From a checkpoint of a small mixture-of-experts model trained on Wikipedia: 64 experts in each of 13 layers, a variant of Adam for the experts.
Below are experts of layer 3 (counted from 0) of a mixture-of-experts language model. Rows are named router (the router's row for the expert), up (a neuron's input weights, with its number) and show model dimensions 0-255. Each number is 500 + 25 x the weight over its row's rms, rounded and kept within 0 to 999. Numbers have three digits each.
After each expert's rows: "comes after" lists some tokens at least twice as common just before its tokens as in all text; "mostly gets" lists some tokens that are sent to it at least half of the time. This comes from a sample of Wikipedia text that the model never trained on. Tokens count by the router's weight.

# expert 46
router:532491464473517535476444479488515514492523514429453521498492463474524514486441497447449499475481509514479494564504483507505509475495511501542519496502500492485528495547469501490475480516477532472480484469484513509510509490512484486506494509514506477490483478495495498473497484530474491544503500483468491496512449479543494473516531508487487464521499489429523525478506526527530483503490490481462476476521507457513547479495454509533513468490551534557454545539513488521518499489478484468470493523475530513535513530516500506511519516494530541472519512517487515502481532487537506455512488506505515503567537489501505515503515480499482496515472519541518451478451548489471541518493483460493463505529531462525532478482468467524513535480513500529505472500520521497518525507497504
up0:470476511529473471502521531520461453505485497493510510481516531546513452484470533501486499461476471517495487493518529503514536474517507487513490496496475529540519554512489519533537480482521542536515499492505477488529480530520524540490526501492550482493508506435494486486504518505519541476472516478486524535444507501516503504480446484474538559521476522491501554533507510491524496523483484505504508484494507473485495497545453508480481496501501501472522557497485488404461510520540512504515510475477481510513540526448501497518482503473502534422491494522543518526484475500502502472509477484497506460484506483509529499519505488489476490463476540485515554519528482511521458527540482479501487477508512467508519497458513509479498508503510501523477471481531501499505527541435489
comes after: " the", " of", " a", " United", " in", "s"
mostly gets: " States", " University", " state", " government", " Kingdom", " Australia"

# expert 33
router:517503536478531517498479469499455501502488484494505518511494480513515526497493519468483417498477455516504474501537522514519541494511518539535496511475503523509498495517515548460530529487504506552515480473517546514524498519457472538493504512562554492508500511473507546514488506519519494509491513450517506467532494496508515490521476532464489504541499459496498529457510517506479524574453501476502555544487471490498506530544470522484518498471499526513493506533483456497519530449518481437499513475481452481517538517515484490508482545510502510507483496488501541518492559503484459515511518553487504495525504519509533498499460511514471472490462504509515465519473535529469513526502513493500510494473563479456486489484471462478525468496496529497495527498510527503484510516467509
up0:527503456460505473495502517509482493523459494499478505452504536554509478458472502515461507522530440500509504532510492502463488441461462510525538468509523542521501524501508513503436510420491523502476487491492449505492490505510515506453529478506488536506527530513527494516470533462513516498513517529504494542538517540495504513482463505501517533477496500512494503544480489495537529543514509478506485460447457491505470508505511539518494497488514489460515519504530447514498543471481483480520556530486521489468521501476496429520551501527502522507538517468505459495517510481483514493480508485513515502506496474516483489513513515499448468511461491488472447490458523568517502495501465484523482507504496479502509520498501538509495493495531478512478479480542489509507490500535534
comes after: "1", "9", " ", "0", "2", "8"
mostly gets: "6", "7", "8"

# expert 36
router:486479498526449445493501508537490503476475495482486471520499487512484492505445512430488462479501508499478548511509498516488517477533539516484479509503478471511508586511483514484510486499539525501485502502504471522499504536505513511493496493548528510503536489503474504510497484522482499476477494505532534502494532497522462481470509499475531460492501474489489513481513496461547501554511441509508501549480462491506482532496488481522488470487525531488511487547513519477499510503544483487527516493505499510518506508464489516497495480486513509457463484525514506522474473468524511460461507525561464506530541459539541501526515542500509502478497521493486501492520510494496485519541455486486507498529565492521482479480510407468498535515425490508510531493524505500488508558501453
up0:451524536490482505485468487493512495517517528513511488485506488470503528551457565459496516472509469502532476482532434492533477513458511498497440519492478503446490523497501498483508496518488492476524474525522531490479504508494500503474587507465503464513499489486530503527460475507501466519515484496500513476512453474494491513472510505498524483503501519480507499456484531496482513446498536494520538514485481509480555496513495501489502525515533516553474480495521471539527479468474487498491543495483461466490497488532494540486537493525496472567548482498522502493555501475528534532549498495511467509511517537504492559501502481505520465527512476517462478481497512515477520506488495484469461506557499484525495482513494468548561473467481488500492536493469518497522511480505492
comes after: "\n", " |", ".", ")", "==", " ="
mostly gets: "\n", "%.", ".\"", "\".", "'.", "."

# expert 31
router:528503520488516456517492484507522490521476499491476487509498539526486522503424499478505428474483473516461470508484521540464513420515529534509524506505533499526511521492495555488494539457459486478500486457497515496496498527519467517438524490511517494504486511476510514525492563513489481511488510499520512464530480502498488497465456497414479524510472455517523489467524490479525473482519507517527533491453447492473489497510499530505485510486533544531528512502504495519519514469484503473501502484501491503494518513465491464520524553534546501491488512497536509519491535465468496470494518540557533480515501492523519482498503469503476468530513525506498502491493513545506510554519504453481488531469514506500491484433485503509517502484479508539470486478528505477497498534504528
up0:515495465540494461506520513506498518447500503442514500514528496505491489479519452489473492477472482507494531505554505543514473526514512495508499516461555501528533495520469522537552545449498583490471476450526483471507512495508457519498495516485523451506531488469460474457507510530487511503498482476446521538504519504491453485537511483485484481516502495514507521526497500491530530523483443444481499519477479488493512501518466502488519541495493461525500536513500469503462533540489527496501502495490515557491529540482517478520493468504522534502479508459519523483506527500460457501489499493546460502494479472550480486521516524491450540497497550509498511541480491464495500516482504497509473527524501459506527455488489496500483449531515499510476480528496472500497517502503508
comes after: " |", " ", "0", " —;", "3", ";"
mostly gets: "|---|---|---|---|---|", "|---|---|---|---|---|---|", "|---|---|---|", " —;", " ±%", " −"

# expert 48
router:475484524487517519452458491534439526455470529471492524493550479486526508507500494487444448444506489534499478508530528504534518467477516498512490531468508488475490499555456481502453524511498518527506491484555509521522492503453498533488479490546527506515483475475482544501526506577532508481500491464498496462522514507541492487497480553496488531491469468482483506471494514525476540541501496532463517518499482438502527499513484515489518474525509485502512497484509478482495499516501479516487493520435478482519489513480520530534496528499496504518522520447480558481482549494535478508502494531473472512568505489492543500493477496526484516493487496529515500516450534507480517526480525494511515493476526490484546486468482478492516488505492497503533545507537526533509507511480524
up0:502466461539503489541515466494562475513457461504479476466468480549491483494463496488524534521502473514487525514542502536459489483482507525535512451469526468515512548460549542501557524495513529501472473521455480497501518527520487476480528529512527469474525503468490506498476518471476545510494499480486503490520528525481486483506506482453500486515489523514506525521514479467523514469509503501512509433492502547509493512516501513494495526523505494492486508539529468503500539455509500500538459487533515514529545490491458473516493491496515551486494482510507459534500513477480531493483498477553482502470478493522496520530509534516463490501520511488458517478498451497495516505557473536473467520523472479529499457453516506499480497498483507503425491535506512450472508505503505
comes after: " ", "1", "9", "2", "0", "–"
mostly gets: "9", "8", "6", "5", "7", "1"

# expert 60
router:528501504458520502501478471506490495510546482476483463507473498497503501497465504445497527525493497511501502534509504505517526490486511522547491482499525516461549506486527511450546476489507505518474490482475520521506498510498459507485512495496511485473515510467489518462508496484502509535482515485498541523492494505486462477493560482461530453531461482492525523456513491503510485501481506468514486465480500509536543483532437506508507503474493528504494575551520475520504536461512514508496482484503527499507525534493462504486485517483542552480465500535476495501507515518490525477504490479544517512521493523546528536568501505482468482504519547528475451474451499510481512506496468458495436502562495445497519491487513458512492474474489500507444460501515488498505570491527494
up0:485487501481467480479479505480482512455500537494535527473519509485506461450490528501471466477448446546513563539512476510507536494498528511488507521470522468501534524541493503522493504478510522533502476463530480500512528526518492527485496512531520486523507517461473513511505498505490483495511523484475551521495515480502481456495495538479533498493522479490462503513512504506504538498484447493495536498508482484479526509513497474505505461490557457518526538487526484489471512541517478470519484527463501490564524546500517467501477498521515488493484518476537514498515549514488515483487463486546513489526527467465537485487547503511490503483483545517531488501446515510442496492496521488452519516507554450509518474512528474498544500556498549501522479506540465536538512499478496
comes after: " the", " to", " and", " a", " of", "s"
mostly gets: " building", " design", " use", " office", " water", " land"

# expert 42
router:520480477497467510496459512502452474502453492500525512480455481525466502490488468526462481479537513484547508502570555544518521503466561529516479514502526543556500510526489498467516476505495527547521457484484486522489488493523483535492470532506518482507490482475486458472491503546541489470471486505473523511499542506525447506486533519480528547499511507442504499481485536498488479543534474468492507498507479499493524497519472505482505476522516572514481538469476468488486540479502505493467541480517510471472502499498512535526508510535541509502536522473515554464498496491467506475519518497533517480502478536511491527516497516500515473440456485516494509477464488514490541483521524483480507424514494496494468500489492474511465514504510516512469497518496500505520493488466522
up0:540468568473479480519469538529479499528468486502501492482485485535481526472506497530461473523525513495488456523538497517506535520493448553527478516501504524521509500501514468476504506483486488514514499472497459485503474491506523470452504561537506448494467511502506522473459508514513487423506505501507499476480541503513431517464519501501475565489493504534517484547517490505519494512481497585508516502469457504476487496520530491527514481519458508523509524502494490495539521499500500417465502452520487475518490504500472490474503483500496532477539482475519526538459470500475528511503513517525502468510465494519512513551491532510492474522504510512497545497494507523471466511479531507444529497528473498519502465512507526490494505530466475477498517475496495507529520511527491
comes after: " the", " a", " The", "The", "==", " an"
mostly gets: " film", " new", " album", " series", " third", " second"

# expert 55
router:494503510518459474494490530506465501477524495481473466527485504499473507484445530490488498491497518497490528492517487518539479508535540508509499499505481488513483557508494462464486468533545523467499479472508483527513502538490507518514491496499539493515537492511474485522491487502479502455486506483506502515475516473536481467450474498487501468481500491467478530465502484467553502517520475504498480524481457497512490546504473505499496513475512500489564496526501508496513533524535496471499463486515494478551501536515490511503507460473508527455478499528560513501483488462551459484472506528538437507561532494510557544499529526510496514443517521458461475516517505471481486516503482529480496493538546495522495502505527428457478538487488492506527523469539508464490501544519452
up0:480480511446541530486489539484516504546457471509493502517525499482496504519551483515510463511508461491536509520493494515486454476479493496483479457482475491504525426506514495493527486493498466496473454503512549535524472494473483486510520510481496486476454485500520501496538495504528509547489494496493494513508510498499514496486485491516530477548474510504491487478493559549474522462464509474463529516543536489546536509491517469460520486464490508547458509473493499484500468506533480508484514506480481534463482501496486471534507529479494463503503475505522487490548497553467490505521520424479540494466528498501496467534530498460524490519511506528493509480474527524513468496497586486519516508528504510455496513495494481515547514531538503488478504527510499526489514504468568
comes after: ".", "\n", "==", ")", " =", " =="
mostly gets: "\".", ".\"", ").", " ==", " ====", "'."

# expert 23
router:511487502467550509545468505517467465526525493511488511514459475541480506491494502489466455522468515508523472504518494517535508494495542506521493526488493567474532485492503470478469468521478536483499494480509534541520474514467500509495526502511520467507506536492481496490504503511470514504484536472520525474543516511494513495555501490466506497561516470454522495499497464496467540579500488483474511545475527502481484534507466495499496493534514557495461509535521469535495501473460518486477528472484472486530519494512472537440481538457486516498530505484485538503491576511549510505510532532501488538526525537498494500506481499482468508474458513495470448506467521489480520521502518496498512487483512471473462443497454470494511496509508515507462515538530519509512514497506517
up0:513457500489473500495524516525497487496480506473505477532536505501480529474458489480484502496467473515492518534531502527493512470499483520560515475450480452483536527536470516495493506506531505510493491497512499490558516536503496498474514494533543499483500480450517517479461512512500497497468469481499512453495477528555481445462495513498521522484480524480473550538500531512527537492465477496489485501507470482503550510528443545517511518487507474479533519477572479460456514488510475490485510526467513505500513522464504485529473510491515509499512500494487540523513493442504494483503479532483507488500494495516525485547579537517527538518507541507526496492463497533466455534502504494487482502499522445506535490424476489458471504483458509479507498481503486523500543497509507
comes after: " ", " (", "–", " Police", " $", "/"
mostly gets: " North", " West", " South", " south", " north", " east"

# expert 12
router:493501461465457442502509458565518516484430509514527477513496488503497507504460517484476459492496522491462504509527494508479537511542573493485521493508477491537516541497500501497520511490509525523497506495464473516498485514495504469467493476565525539510514492509474511472505470505493489496498496506543545508479507491494539486493527495487505471484523454488532468477491535478494515551522497490514512556489483492474462525500504480519477463491509551524476469560519542521480496495522502451540513495508458478490500534486483520479513494543501469465506520510500508524520464504495487488506495544544483470508509459531546500509531520502486483486447543506487528523538480510508499507532470484468471494463552481508462466479525479485515511511464485518479524506558466504515497547514487
up0:491440495536468509536497548474503517479509485522519473474519479496467482534523499492489476529509515504461515503518519489481508539486472492472521480486499517488507519517514513532516530537510547509505553504501470468515509508522497555506520568505515510499473501473487472533506464483509482505490528502476506467477510561538499511514516526530501482511464521457541516487492488514546508501478460517455533444520430521551498439515491498514501505546483420457484529507503499472488472522502495543505499526516573570510499509472509527487454466474516533512502465479470483500483505520503489488502503493509507497473449477510491464527502537488500502490514479502534503545489509490494495474522519490553493497535500482509516509499498508475475503518504505484514447509475506514457525481489506
comes after: "\n", " |", ".", ")", "==", " ="
mostly gets: "==", "\n", "===", " ==", "====", " ==="

# expert 63
router:525506516500533529485474454479505486472485512524537534493431479510467526493486463495451476528486467518477454479522504497548514491438545531520490542479563527462529517524531533462510495515486522452493520483472553502509501521486472502475485482516511499509495532500481496489529482450497477529458504474488547517496494521503477485504509526479479522539495481457518492460512526520481525534483522518500513502485469497506520492512509522461515492520493539542493436517501479507525507459485497491490521501472485471487507511527477539456531538511520518482505506463509507546493529503468462504534522496460492532511497522527511490520465534447453509463450507493496502502513507515487518494507492502493507506503542467473459468496477487472479429528512518481477505489510497474533501480465499
up0:506488531483474540498499502494468481520483487484498499518529522499495513450474511498488492486458472513481514529536469509477510491527535513506482488458510526481549521505517512504545500477508512501490493484534512544521521557485494518463496517530545530486503503453473564500497548510504488525439493477462484517470529500492495465469518505459513515532466521512491521502513482483517529547464492504489529524471457501514494482525469488489515493500505531511479555508532452484470521445524483493522521500472489536541534569481487509526477495524547538512469533498513519516494523476488526467502518493517486493511466484532501486540506529538507503484526538495531489528473475524472459539506498465474450489530525449511497480480520439491500531510492504468470492515516522536486538533486509
comes after: " ", "1", " (", "9", "–", "8"
mostly gets: " dem", "erg", "year", " Conservative", " inaug", " Labour"